Experts of a small language model: 4091 steps.
Below are experts of layer 5 (counted from 0) of a mixture-of-experts language model. Rows are named router (the router's row for the expert), gate (a neuron's input weights, with its number), up (a neuron's input weights, with its number) and show model dimensions 0-159. Each number is 128 + 32 x the weight over its row's rms, rounded and kept within 0 to 255. Numbers have three digits each.
Before each expert's rows: a language model's description of what the expert responds to; "comes after" lists some tokens at least twice as common just before its tokens as in all text. This comes from a sample of Wikipedia text that the model never trained on. Tokens count by the router's weight.

# expert 6
What it handles: Table dividers, geography. Markdown table separator rows like |---|---|, the Geography heading after coordinates, and scattered nouns such as fact, park, project.
comes after: "\n", "-", " The", "|---|---|---|---", "|", " a"
router:140111150084136135102127195103085094138140099093083125132160121090166089069134114153149082126137095127085071092166094145115113167128140086100143105182082081090093137059178152150109098144098181103074100136162089053076088103123166090184120100136142151079168113131157098160050111136111165113190140164168098136137162157163164183153123131117146119105097148117149113111122134165159152094162165125105141156066183142110144172104144143141160094152146087125096109092111171125139152152184075
gate0:064126116115151162118093190146090137083108103143102110150090173148163115132128111220149089139114117116099165095094134071064145112078100179090111139119157109109091062096122183159040093106136171139131123107155121083098130130098086113143092087139119120114173132092128127105101064129115179126169137071167118123186111137105158152144140055105136095134138118129157154118138138114153145133094109142049089136121197114082120128075147149115129094133045155114150114066151128163117117169176131
up0:124155143166141064095198158131154085168149122112100171096107105059158160138109129110106143122095090120151080137159133110136083123178137103145164126143107121191111103168121149064180205132098079162114088110122137149133117151173164156141110092127161144145035122097182100136139144082131092116164065117125143149098155129134121098122161153128046148124128181083134138152122145132154139133145121089182124167122097196089178068087091150111152133071152125161133166173090162126072136113138179
gate1:132097090133201082173143140173127186156110158180112176112164115153120150138158143138129124122104164080158141116089203138159105173138129106101120167139167121141132125108176162100137149111108150175115082116133163104112071117101115143109144172067100138147085122127101121188090116114102124088038128183081147151102144163048159121168179090119146129124134199134139097167130137147128112160076106111119094136174117183099168152165132109144172112108142058128073112183161134135093129120133212
up1:168144127084063113190089145178097122148088129077113123053085135140095099140152131114121167115139179118074134149110141155114123163132104160165135142122069130131113162090126147029087110112076114163147163117136097138132109118201169160173120131162093140095144138136091069147135103121182031128118125129172118144120140131160087170125130129124078121050097153114112205116152122176176095085106118134105107128129101086164169078147134142171170161116130109099144129112116100059148080095135119
gate2:098156133141131083108148157088160102157118118113040094101128118188151087130120151168151160116058068115139110112189172140116122225142214138143095099123097070126130151121118141143137076137082163111133138139192136093161086097150118091120095194125186198129114105108114123121073093072094096165160133100088123177163140145156114132123186125116114129177106149099119140056077120142175162114138116106132126134131158128116119168069132118168107143107106151138146111135105111139166133205146084
up2:172108134124127165125123067143183169080105107202110122064086125104112058088121100104065120109147182117091123115126110075145123129114123104127154129127104110158122136169131136086112130109150107152109075056102122158125111188114113188135151149090077086105156143119153155149134197112098173134133158107147129144130135077107091129171098145182156101106194104125118122104188082165087102158100140143145156123115113146166137182159185117214187134108142098139169158128123153085063108113139199
gate3:138077108069104126144103080110137144049092140203155061098110172142138097152163109157105142134134135125114127117125155122158137149164081079097150106114118108107110173115133144129070074163167119100138143142094101118115153125132128064155167101112116091127144136098117100121126083170123107076112147142133109102133161105127203173160116172086179063218101057150145152116120103163112080152136129124141189088071184148119144147110159099168164116153167199142127117112051106126142142164182123
up3:134133115153158146138109143092112125170077139121161109194098093124113144133137102133158150165147169126130117117128075108155153140134175129113158172138065109117180185143145066112190119114127136160123141172196193113136094104174187135114149138108154093140126151103133191092111137158124123156132137132068138117118106101154082156061119178153061080151071173136092107123145125155169122104151078073094172086144136195091160171137107163120089148134113093126102158126084127210140106124146031

# expert 11
What it handles: Definite article. Mostly "the" or "The" after prepositions like of, in, on, plus numbered track rows in tables.
comes after: " of", " in", "–", " on", " at", " to"
router:155116127081099136100117123061104146134099121091091113107174117110164073079119133166158076100113086138111081091189137117086103179145177089072149122180074072100118125089156140141122107134097190109085088110170100122108066106125158107150110101163163159092149145156124108150067138086139149091198165144131097153140187185157164187153195128147139089109115134133133086092092110145217139124164143151141144161109135141104160165117120113130149132130154088128096080117086156171072100105154113
gate0:159130071152125043144150145194114123137154218149096124093115104137209148123138162162127109144119091129094122141069165146125102194138150096084155184172051106131089127145102142159162135131120138167132095144160092168084088150145123145103180148054078125108136210106107130131152153134154136096112117173134123143170127213111086125099153087135115150130162145096132168076089130102148139115125145098117160126117082116114202125114207105144140121093169167108081157126114124156123140136091136
up0:150150127126115112148132143188138115062180148152105137140099082159137209117128101142151112097122170114079189164071187102105115178117142104132129131153132140117102123161168085093096148169170120130140119126141150185075108166155103157144154151066105092106096216125122114115128145166149063100099145165129190107153106157112096143119150081154120154184143133060154118141117104175121164104087162131101180147106096096148155057186181112156119141135169114141078115130155099121082148141047161
gate1:128189136099105107150126126144099118150124087181116200103146119191076131059103146178135103154073070110069092106162167133125117105103173080153103097151133127163098133093088171094103099170096161104144129095179048163141128133113120158105106123179129127107141170121151114134133167075101169117152141103117189168136165074151159117153142141160137123086168144088116094118080114111165096137102128050081074160137091171180125088101146194163160135113110143082135112089076154122174148136139139
up1:144196131102114125096142143166125193131095064147151166091112112219090139155092153151135144102135085124145172141081193138132072116092166153156103122121111116143198155103092146087122123154086182117156113082190169125118176082173143155072087136113073135119116116110111089134143112126143142126122098110125152137108172061149089135133164184116112128114142110093159133141091142126202050144102125062125071147147103148131107115118118199168120166107102085112203140130129144145179089114140134
gate2:102102123151114094102120108099121103176129119120110110115147127095141094101158129146171085126190073149146088185100148116095170091051066102166118136150216143093115083106129119148110096111141196141095161188087100099130158105153129111099131079081151123102116133135134165148131165092119114085142203156116086155129095101087109126185140101103120109084122172127147118137119155182069164107110182057144090132148142088158070146070109133110058111158100119090115084151091168153079141177120130
up2:122153099075107101132186142128155173136134147127127138157133111078134092168114174090179127053121164132144048157158122159079045112161192099104152107122074082181141091116124174084179121118130062150117157083179210137137122131141170117143090112101121122154152122132141144138146135107133113164118084162156166094103154194116099130135129113148132123138175195219108107149158162136145153126092142115124183190166116121105097091120117123097151143119131105105099182174118133055126166131121128
gate3:174113165145160152209105114104102120121148125133145091162170148104088139124163139105113149113131118126155131162139201157102088114069123077157132108169062124101145148130141122177146136140122173154118090228121139118135107110135162104111129148121157178160129214213170154132099080095118153077106154155135109184125131110134177158123134148073128118086149216099097153145128085150144123146095181153145177143123078169061100171130133139077111092133155075150065135137108156130090137118150147
up3:100146095130072152084149122146129102146106074113165104101160096113166088174131191094142120105153129118125118089126075160101090136140113170114128105129107100139096124129099080138127101129140115085150131132116154144104144155157129123124138050156139108154151061116097094092104203122055138078152132111166126159158143162087138064107134161085070114073103112113063145087157222152125147102126182053076098143140145150119146047105145155188155187120110129111141156115081139157078087140103114

# expert 7
What it handles: Biography lead scaffolding. Line breaks, headings and the parenthesis in article openers such as "American baseball player (born", plus nationality words and coordinate N.
comes after: "\n", " =", " is", "=", "born", "°"
router:158069148070136121118133131121043143174088065138091102147220120109158085073102135138136125130109120134105106085133177095110107157131119115084135134197079074126098107115152171148127103153086158113032109110143110113095109114139135083189108125144152125087193165149103122191077120088130121055118160170130102134159140180155140185166146088127146113142052125155113131115085110130165139132171184151104162161114165141128173165111125126138148156147102128137100124116103145167086142131181099
gate0:133159131126141117160088139127147138114113134096108124109121119086159078098172093084153106150132080124121145136091111137109081102092128054153131080144122109126151169161129151142107114059108127120127071173069090082119093117128165061160073157153104077112135175092125143087141144143216158124138136114186144061179148136153147140155136137110152129075206126108145149127153123139116098137179128075112047127089153161142090127154192109095092123057135132121135091123176179048177106158143114
up0:178188063115088116098148182157111130122115109076126086152095146165097139073144123138141115120120094152136087105162115109111131105162101108141104099128155153164060080169138178130119126084097099188144142085141121119125137134133133141119099158108144157104154122063118152075146135169078151121127139075175155101068154135136165121121124194073106056126119074168092139092138157128142112134151097209145121085142110084107125133099068180083077080149106066051119091144148123146115060102109153
gate1:073119161118136150083089126078177134144141105092106172122108100110107075113154069118068114174145115157071206166109114172066176154055148047098160142136103107136136129107136147187105093152124134116111137164120108110133064182196107078134097126111142156088108107136129135163122110137142118135132092142101121148135152135090098110101147123079148115158208137111089095137114131128151143110174133106105088043127173107108123201125166073155167110128152129145075078086133110177082100120138118
up1:151104083103114075126139119190133139151137200084119180128175191173159125090137144109149122152141123088146106126129137091133103144110133110173127132134190132134163134122118142102148127083093140139120116125087113120165146088088123115139149145120048136143130137095187147090137165168150111155106149177107180098084119117117179106173133123126080051143153157161171136161121078179101148114123115100124153110124041136146125077165151150091145120116189135110232169172156132131211075094068108
gate2:086107116074175092094121193174171190160132157141130153198146140094119127154153116186149162105107139167147067153074118163169091111125130156156150121137105129162134137122122129198108126143137123147097130157162146104141173112148139143051104097129121115191153067159099158128136137144144173163138102176120179135144155174129112135079137126140151079122108103171098063086127124104094077145175091139170067104067155151121133151126165126126110087129112160139168137139097070223084094153166087
up2:085096045097133095130111157167142149179108116109109107131136135141144164132135094156188144128174160111204069098163094126155164121144157179181110115142115145132128090169082129125179081112102132139233124135165114119126123105108135207112128123114118126225080143109155154110148116147149110127118114141095126145147167143095135190096145119103130076135112123140124128156119138136099092118162167109092165172097140148091129170145139183032112052071128096109160127160057090167120121146139125
gate3:152137181160136144154068093134117177184125151111116111055220137050132109141089127150126078076162171087182143088143131130122135119125131154208163094134090130119062153086172142180109124140100199092073120136117149152108130092115159150121129162109169143119134123184117142130146099103112122136140148111127135120132109139151113111118153104127111165079088148155096166101211137095178087138114140132165098158100116164179064145156154136085088177159121102094109121102100167117185130104199114
up3:124167158091139158119129121098132090168143152144168209105120170121121096093151165088119136135140132118139153113109123136192157117138129119220148098136176099107081139125144079151054174089137223117091078156136115124133156071100181169093133081126154135063139100125077118127133085121112104150153097068154119162182082102128172103113135159187077070090168143070108149127186150155148086143115138110100140130129108121130142066121126138102068185117141107145083136159093163123137091115153098

# expert 0
What it handles: Track listing starts. Row-opening pipes, line breaks and list numbers beginning track listings and tables in album articles, plus after, upon, comp(ositions).
comes after: "\n", " ", "\"", " (", " \"", " $"
router:147082173087098128101099158091109153126130120152091100121168155126150090083070137145130078111118128133095101105153155101111090208139187102100115120165070093079096136077161117144126093135060129125062092120195091087090077085106179100161078108156138175097159155164139096159062124105123165115164122138139097119142152204159160174165158116179125106103104144135143101084093090196152140084166160153148136150078154111100151148096156125143177138120136090094112085133083154122131128120167110
gate0:106113149175136082123118107133128089090144142146122132110075084146181180156045157117084096180116172116141170119169183109075127091128143134107095116137148123094121123155140157157213095132103106086099083166141147118141104169104197062110177167122154126156093108132097130125096136130032128127097117106125100093121093148068144112139090161193107161120144114111126069138092164134144152113143096094125070099101168100109115161176099055128142144163057084171131109089181146125138114113135130
up0:197142139144154089129085114162104112088107065123132145094183168106121109096064123160110100116098134177127125122107176163178036109134157139201161169130111154109135174176163132118195029101110122140115036115050137121056074099107182185146148149108163138144117167121112106121148100129134135159087113165105105137125154080120120142148129112120124121124167117114095129153104123113140143095152104108115149107094102197168125175175181153099153116114122098111103144120114118151145141123064150
gate1:121120098161121130093121120155101124079133119140148138153118180126128142110152153128136153110130158171061101125158048104149078121187138087095058123132129141128152147148146164135197126131145126134123130132168120182134156096224134049138156167128156131167136081151167143119087184172152148125119109124068143114153141155067142167155151129197111137128108153193158104117087126112156134103122137142170093137144197073095151107142095127100066177134168085133112157155123099191127182105150039
up1:150156184121122100138112105132112141165164168095094091086156119110085104154129094100126069126118116141141173147115195131126184133080128119102098133135129110080132107095112119105077129078097136139150167148076101103128119173140140173110085103143084073099155196106096145122115132091149049094158148099121116149154096110120138119114091108108162162131218124099140158106210155120090123137124104124063143179134070137162103130111232103148174080148093153131141096070134143116044123126086158
gate2:151128177085121123061079161112110137128149187127101116140102088108124143158130113116119151156041166113103152130117130134111163215165152096161116107152133138129212107109137088214119157136104191109086162106153104130095086110090134110124073104128146144110114101125050129147080093150129151118141119201112120184122108196125144116158129101082152170169156117165143163111111203178113190088121109091149166121127082098124131108097194145140112139166103176141188133109115149099144144153158110
up2:085154167084142147049177148091082162134142159104157126128056161133117178156116126135165137163069142113093146160130174167122150130133163137111118106149152116092165075079065116132103137087113158182100175117172167117094174088168073105115166101069075106166092111126097079141112119159085172142169123141142092087105129108155116103100075189090157128139151135138093135111115139185151146120063130174125169143190124069140134075157114156104077159163100162106153124144170118114163116138132087
gate3:199130146114108122114156180073173076118172084175115065125142131120107191128108127119088081109125133155097129118178073189140105145142130113124126175133041141156146181122112128168144164155112100149101157125155151167080105099120084128107165124156125188152147123110175119139130191106151190120100086162118172082157157163130118146177187143091133136081144146142109120105139122100205127125157132170120106175103078161167132124115164176172178155164155173069108145102110164132084087130150092
up3:083134055112099125123157051190122168131041163083128160083125110148139134134182076156156165194127113129150114121117121108128110127085140137111167115112190101105125098101144150105103142135164189114141129169113098054181181094152093148129133105130093080127157076166101102128124126111121123104129140139136100208153091150163148105075134099098103061132119114094168086150068160178112167132141149123114070149120172074071136079120071132121114109066121111132101111117102124161158097118168114

# expert 1
What it handles: Word-start pieces, list dashes. Opening pieces of verbs after a space, such as p in pending or panning, plus list-item dashes and opening quotes.
comes after: "\n", " \"", ",", ".", " and", " a"
router:161093177092113115074125136093067132137102147114084107133149153126131082050128108121154100149092142162117100081145164086092081153126192101124119142190092091081103133081155160175080109109055156135060123070137094123112089092083178139162082107109137162070164154109128135168093118112104187099154116191136121106163143202175173169173146141133136105082093115138135068108109114168176140058123145113124151145122152133118116157091166137147158129116129108095118083117084164145132100125158117
gate0:139082152151151111122184119090132133102089146099150114099079160141148118153157172128100101159101088083143094180097052148123119161139078149151146151138103129138089064090120121090075158149126139109093115158139122175117150095173077084114065144094152132186114145118109092156125121152090164149130149131131157093100080061199155140104133187092140134127083130096088104118122114156101161085077098070120142102131100158115143153146175127107097093181129101207122130052066147100147093079145068
up0:127150076091065151130126103116132115120127091162127048120140164157099102084112113121087189155122088158121121139147147120147137176159116108110107117116148153098175134183111172154126154159155115170143152118160060155174046219119177106150124139145173146149091166093135121136084133109182138143105163132104144126122105201104167159180146125169153159123178137118177123122148109152170135168186136110162114138156152109158163065091139074179111110128128139125134120174149083125079178184052161
gate1:029055100122073098117077147126066070072138093113148114126135096145141090099202128142172113189163144200107089126152128173156141116093103127104129106130121103116121096131188138159136084106188115069110116178155134058088093147106092095121095086153127110124107158133111145106091106139114087120108125128163078129144094124111098127097103115157165120206082131117128140141090095147119177115187103125103134076092184168135136147122129091104148152140064152123099085143116110151108089098168092
up1:192125118107130091152141138148068065188120158112140153157160145163131106075177161149070139163088115173086132087112199084156174165064105123139186171158077098123177100142144075212144139132170099138131067169104149122121111114099111141131122091088112140107138145149135127129122068182164100121114112130100085137168147106146142123149103127201145142158112135097125130155145083157104142043143087082096139097120137126131142111110168178138159111133124179088161119153130108114143173129098044
gate2:149112151066130201109133175146151166119092093098085138145111157122076109115158124133068088136056127102119182097142167084101119157156145145175170101148141130077162191086093116128060150110108155109108130171144039103073099144143088151140127050083207141116129115095108071117173082064089149118140135060142144139151113089150093122162149173128125106142099096122121169131127201153089115138091128110088112121128123133116163115144146132080137133091088097149099103090110120120169144140167151
up2:157104117194119172149131103088119129093126179115135097104191076095146155160082102116146109118170130132147104128150073177161109117119169137061140155116097133138112094163163224154149146096102094171146177076124194162114131115111144053126095165182078152188115114181109154152121148152069108152155056145153125100134148177167136160104116103131166135133136140110120047114111090112150117157099155152182105145113092093148093145140130121105128200143144140076155126175155093140101097086117094
gate3:135066158107174108124126137097074122184114166133088124099112154135108147094105101121147121085142161105138132109161098087115125137105195100198109149130156106136082179123088128094137050159146132171104133106153113182045078148120124164124125163091187069111097088142174150176154105122129124127104094132115162079119144154093167185181183101125105052096111070188108158137139115127154098101117111186139116108106117091110148181120126104126158136110183157046131119125133091108136106189152157
up3:104155112127120158169125127120181125090156099145125086132107134081152138113092120144100120208176146124125114142180131177160116115170092147095151107121131135058199103146148107171128202106157171159167120148100134079203190106119162113116187087183088111129141185058129157110135135132165148164124183121134092129144139076136119095120131137082183122154152127109194112137151125115114144123150104088198085083085191134101075116154147120141059132126074116139104168173151097142106133142144076

# expert 10
What it handles: Infobox fields, prepositions. Table cells and infobox field names like Country, End, Population, Preceded by, plus prepositions from, by, into, named.
comes after: "|", "\n", "-", ")", "7", "8"
router:202093132131158115117096123117102095150099104121071128160213127073152108083141112145133117128128091144096101111134131111100107194114164104140106147180082039123118171092166112161115102130083162150059090130169073072065111117092182105169093090138164133089143168131135110180073118094165160090155133202160076127144181152158176140140156124155148112105108127156148119136124126142181136115157160149125158163107136146067166156127146146084127140174145126097131102130121195172085126126150087
gate0:141076157162170122129132099137090139134135170144112119130195104108137164057141156162049125135152146174058095122109157142149180149092115142139141178130183091119123072151133085152121054173134165183146104178157107129147131133071089181138099137062127144169103129138205147145126135186160183100081138131098114060108110113100100123133120104145131113139190125119129125088126054153092159139169145149134187096118118067129146149155110190118135129120105182080128170109149100141153134137147083
up0:104167062151120160134040142096145093102140144123125128099167100123083128117139108124101127103104116112119114148138072174127113166141122159148201115147114153111122089071089100084120195138156097101107073144152068096153094172165107209154105099130169127115129107073147146113115116149110149174114163125143085127078176129102084136112178190055112181141156140084142155120138144118093152105097175100110179110163124135134199038162151107117077150127155139174098132118110157152134180140114171
gate1:133095157122163116131153048152107189090103137168152118169122159110108093082101089129125088142165107104115126123148197115143132102113080110078140182135112138136150101144133149068074061125161135114118124113061170114067131121125142112136127083126088135140113127168054131125113118167130038084098142158135068124133139094100119166130093089156213153197115096164090130108089122120150142129113114094111098129171166148189117120107168086131121168195119152123158123075194107175123120094146171
up1:139176141125109191099110122090125110218147137102113170097145081061142166191132162143140152156094127115172121152126102186121126087105174118152138123139170068081112149133119183190091196156128171151115135148139151118206101123127135112097165114163149096135099139103195117111161121139107194095135104100115154133103106185080138090078150166090131144124235114122154116129148171128121131119153133130097157082143110082077106131111119169095079105117122137140088136139080129148112105185098188
gate2:135099180102110107169076138160106135105132095091156148155078086133198136120128114162129134128133139176131133119152141100156141153132130060101097103131110092141108104130130164152119003121149121134128119129132131158075132135101151082140122064105164141157118117144030131119124118179143142098136160052124115063135116107101175177139076130138179122161127093105133150142143084099183124110126134150078125096123174121138148190130118059131134137192114130150060120086103057168103098157079067
up2:120077126181134146067162104077105152133158142126093127113123148134138088128132098172133122076088133115149107088159151081140118153152112170024111133107103135147093149150114110114155111157153085100154217126122174072138137118082166102063197109181093124183128136125136145134104129125111100096089066197139168092139113135168141161141128099202112139143123161123088138067091109113129145131112137169142127159085214102094173160141132107099147148091162179162158164156171116084124124102100177
gate3:156134109113171110143160087135153065138151091142133144174114084127140115079139067141127104144129097115114138123195125051180144134106172129105116135165114152175112161180133115116188066133143134107120066126109111107104114103074190111152137133118164115158127159195106175133139204127142142080089088129209109122100118138088148149108122114239090128147144086141108132117155200150092085127163127199171127143099169091108151189175099181146146100162147141123118117123163113112102128124105104
up3:181082131106163138160168116114143109141143112136090079133141144156137120052136122154137102151140128109096064064145064047177112141063145117142156161136138155208133158154097130192172094123173142098130071125177097145115114138062148130134133178117168103144097148181096138097163160153104138137114059144171104148111122160128158136137123120159126112132126110089095125134111144144067125081100110159092115130061140202117127200162083169116158144145145169121143179114096147131083136104062164

# expert 15
What it handles: Year digits. Digits inside years and dates such as 1898 or 2022 in historical prose, plus stray word pieces like written or except.
comes after: "2", "1", "9", " ", " in", "0"
router:146082158072101150103100121105076146141126156105086081106172135102155128076110118147144087130128086138087074090148147087053125169109169107099121126176105084074095148063187153144124082130100160165038105129159097091076072073090138104163101106125134148116127150146116119156080130122102164090165126179126112128132153196152145177161133135161122084132079141123143095115121114148172160102172162129123152147084186129070158177124127126107151137099141085117104071135123176174120119119178082
gate0:252065117112087127158190132131170162117134184136117116112101194108097097075143122131107096100190184102134144125146113170075149162083106117158158088115141096078102118123200109149120131160141108120135094132108123096090112108098151153139120114130102089136138180140106137136116103143104100134098112053065080146147114074102145159152122121168165120150098109100131169142143171139161134125167068220111143150132116125104138219135166080104169127069137110145146145149091145159093134123108116
up0:153151105117102233130144160129147125086152138127127115117144160115082133153171132144133146152082055132136111143094113169100105123067131118137141083135059130163129123088186163107114102154092177083159159140163121092119125146143099113113138204126139148078094092187127078100148141124176124134164124186073114173137147191131108108113142051089133088112172176120148170075172099125126090134176122125151110165147098127181144131142066118135071117156144153135133169180127116193182151090132077
gate1:164111142188161125129131136140131147159143086159143137106097119192155147149176141078140145128138157064188099053135134086142100121144130146200145131137140080171159100128144168144121127099118124126115132157160100109147118094098163144099108099119150083132064191106125092160133136140146125180129108170111092214121157126113138129107124161129118073080095116128141167167114178160144198147096157124136128142075168193119166087093095152109079106066121177148068167145071158189115155182133067
up1:153136100088144105155149170138179148134094125129128067117147170120187137122147166110127156122171122132132123092085093151170065143171089128140093079144112091149100073181134154112137133130087131159138090141131168143077162156100189141159115116094103147090075131101163051124096098151156166148162120113152140106162178126131135074129077167062095195144152097060056119164120163128136146053123119066136118130122137076145086132109083207138147164130136167083153150114128190120123126151150166
gate2:081086100117144093155158170137175079146126099138152059129171129188116042111082087124171121130088131138126099169143120128170142084082112163101099136128074098155112113134146093174180106145121131161138067170161193058102160098115141129123190160124098134136162168197181129120111112106116119191091122082125126101146128118149093172103173113142118183143083155092128146168108081116130124142160146146146121087138175165077164135167144171162140082107094157137151171124112168135093080092112180
up2:158090108180119135137150154119126166082141144110111144130170180124101168138121148121101053135232113108114177124109131131086136138140095115108158154131136166110194073099149122087126142123076119119088092130134129146134109167197109089106037078104161104100127122132128139178147163159152101148176086128122109138089100132169120146168096105129206152115163129127115153098141136127122171089081109110093085172110147099077035099178143081171157109115111133126103142090134135068143175121056096
gate3:182071117074156103149046101120139162093207139084149100159127153111136124121147124147123091029160219188139107054118118117105067169117103107104113124126135117109080174060187146172132093110140129115110118133138150152110099105098149125126088085080122124131129100116110119101129181131111192151129128152113115130072120178142102139172164096108138118143171093174129042109149121162159150123141162195144120132125107100070142169097139098100127125096163146199125101114100133122115124118151149
up3:111178127182110134140106095146127158073116115202116162099175143106189145115153134085076144153063082178080078115111151130120109113139158119169139154107127127102119103213062148132180091136117109080108141090122093155079138154133139081104171207156154177109113138155134173157087115073127152102125101117148136139115122198157113105096138083110155168089109112123127167157130147158129064145142069114099141092187128153127106123166101079152139154126110087127147139174167153080131107096093206

# expert 18
What it handles: Year digits, name endings. Digits in years and numbers, headings closing ===, census, and endings of foreign place or club names like -urg, -heim, -itz.
comes after: "0", "9", "1", "8", "7", "2"
router:153092136107120108084106148076101149128120122106076110138169148083155091087098111130174086115128069137098106059181147117081107185117160092102112153202107079098150113058141161118139083139096175134058073090173105098092074084115146114170130096133124149117151140137133105196056130105099147081190145179140087147132147157134144169166156089140133120135116141148129079116090141150174197111161169131118141170087167141093167140114120134141125124122156108105119081115080169166106121129171081
gate0:140093153190166127094078139118128118145126072149128096100140161072138101154102147180149117182179106045137141090168119100139059072145110164144160173160151150102146158120155163157099101125120154130126131115115165092097179169105220192156124141139186156093163112078140110170076120154144125116162150092181130070159145138139118111117167162091113134088110134139112130159099149117131136125058169111150119078090133102117115087133120188132109124112127111117152072097141138159195141102216087
up0:096103156152168154141076111145178108156137125143205098167111155131114101122109150159090093175128166066156137050184139071128149110120108120094077173136106149105117141098178103142141037158153124146157142128128125118087131114138207139172125162154141150121183121127064145149113120121163145146092113137158111105150076092129132106111216106123112209137149185097193118147087133094076091169119175151082160139107161113143122125149165124155084132128125128162096062145163093126119133151173087
gate1:162164182120139092126113140158138111167118173158130032077092118135128144130119159120154074196108116116174128140158167101092114150132123143093122162135127131152106073080137079209162116092104154217137133136085089123102142069103136117145105086110099145088114162118143148125149146080113102161141101184144079107121139140164154118075114126148130153091049176079161117144156095077149181154131153128094111179156151089096167158109189158197104113176135161113110083139149106130108093117131085
up1:195173181104158101122132153148141086171100077152110060082151188114130127170219085083117104155149158136126087090126100131127126117116148113130083126121133163128067122145124086122140136194134145107133185154138113089121147160118158114190100143133167134145126121048127190088100103098135173142088140169104091136125146131132175062123080055148167119170120162134104169141152139158140104127152115106115080193077086134115107129147119125110074087145153166178097103133133102073144160127121060
gate2:142187159121136159129064150128142130126078104118114135152118116168121109122095117115189173119093098168111135083160175108132133131130202102141069113157146151136091047099108140103166143081113113101137071084188078144113186214098120132095145153124143171118116112128117165130140153072096178096136152119132147164144132116143106148149155144098119122137110116075154110109111137145104125167133202158124167156104105108117166121108135175160137138140157120139022013117040139126115116165108121
up2:144172117123149127097144126133123128051137084103145116141128140179091108119156162114121129103071129115084138117100155093116124099154147091131067117150127118125097082127121157084161136106115136074147103068143093131150136177139171187066118189108133122169121165137126112149095068095104143091121107158193126164166140108152109129123173184093145156118125168065152166130075138171087090190100214128104169155109121110075100119138152169151116121075142114149057062178080150111059157174132110
gate3:144118054098176151104164151160146120164154148175106089105130109102148083152141138146133162161091120108153118181195046112124115142112160126155110144104122098106126194140114102181109124121101130093128168130170151138107154114101095153098118108225111143134120128076108088124109144105056139102198182092110150139098112127113143148068178111131096097137153086139164108136099116178171107070149159082096137131134155168059168126139191135142147085133178125137162078103095100156110078204117158
up3:117090146135096083147110109114077112147128138090157083100118127159140156140054114090124129183120126213170126173070200052146127119113099108120136148131175119125079114110164136111059133116140116145112107105100075116129153149097145132144100165090111158125157184187126102193127138154154124156104106123202115032188133144141116090193126138148118132123088159064112204109135123131128096104101131112154093116143122111199142146154116143136148169199114134100119116122182142120118109090062137

# expert 20
What it handles: Sports result tables. Pipes, dashes and cells in sports score and results tables such as Win, Goals, plus particles out, off.
comes after: "0", " |", "3", "1", "2", "4"
router:181113147106082156083132144102118168132121102107096149092190119103153091083060107148154088129113095131115063080149154085087087145136148077091132160211071080090148129060137176149133078161089166124055117112165138090089091116116163128182084077136119141091158133127135099178081131104158157121194145176140103174152168167165131165169168118141118110087102130155152112119109135144144154123146187136099129153112170142071137134126128144153150105120125111121112084089100142165122188128171087
gate0:156153160102150183126150130093117129150108217090111166086137075129120125160181145152138149144136106210130127160169162192127188113082147096087111116168109103119161142096148097156075161156143201146080169094073130102120071082134112145076148149168084114071148089095080142108142113091120125064130109132122159171137126148122119168119131130130103154146145133221094123142168098097110066167176151111137090126168072112089097138152166106092165127171109146102083095096146161118133147118136128
up0:103138123094108124112088069086143125124119067155131131134109189142116106101062156083180124068106164120145136127116199125116137125176154137150121082129149155088123135143134134086129161106111107174144147085173140122138187127078135112108114138165197156147187036121149106147114126163081118150102172143180121131100104071133154062125118091162118145132179099114097138131041151165169129132095113121104145083111114086174172063117102098165107170119107110185170152142131087105119040133143125
gate1:137102150152094117116109143155118139076147121103134150081178143089143072127150068125109134141120109120078124124197109135093116120115108191091097090139095138108171147076139133131096117144135163161138219124082168141069149128168095092169110135096143167135098141141143086160134211124104056137181112121172111106144161162144092116183093108139153114108169211145086130087122116139134216127102090119094134094157157121155088090192107132138145104094220096109122123153160120161120139169161155
up1:141099103118181109094167130199101147158086140150099143122128163068151123146104141134157122109139143086134135149062094146117088120145150134190166120127139120157101131117145139134105173156088164119122150126109138099198148120096140072145120104112108149139087152090185025107121081164171093171103078159185130109108171137172142121153104109095173067084128107088120112156038113184114137106088177094073076129127099083129098126145184138116134119063163112094181130156123112175132154175143131
gate2:156131153157131154102119181151155113155142086164128111228076079151122133120123137090159139128123061200103198104125134148140125159080088128110110098190101126130150147141128136101127143150068140102115109119131161065123127134181143148067161159160097158152172141138169129123147155099097126097179122152105107117205100122112074161146169174175054125112110161137148101150097131133135086239141178160154136161145189101158170084122096105152114142161131141142126119131143184150086103099128163
up2:110145145169146042130152087081101141128148128104142122034146164109169140156153129135121111151076159143134110147118087106168115115103144187163124085099183093132085126135146110122167127083141121088120093151062074146178131119074141095125149113082120086136145116080085162088131108104180171156150108131128160159152167104127163125131135087074188148113151114092149133110176132115109163068070075112127079105143119118096094126173121197119102082166046138138102095153082078099179166119125112
gate3:140100111142192165114131071149138152160172117138138161158233132094113083092060160158116090126165057129092128165118117111109151105096110114182160133139064141060120102102105118124162143093142140067096072142112148100085112173134142142094164103096083163149147139159120136069136124153141144115192112162132122178135135138114135213136106133105131164154093089150156057133117115097148143138110166140112089199172190147104107137129109130115152072178149103119130119096112159141128220129141131
up3:215160082155122191083173099148116154192120155161134132101139110094146105142094127101137172122107140143161077123145096106125057100112122129081146120114098130151125143100112128238118087138149092106096140110075130081174138126088079126138144130171150135060150093098114158099137149039105149128105114151127165108171095158140126149128122119126081102083157134167156167120171123112170139155167125177100150168176065091064093146115135135159165131088152136068097065128119115122143106157118183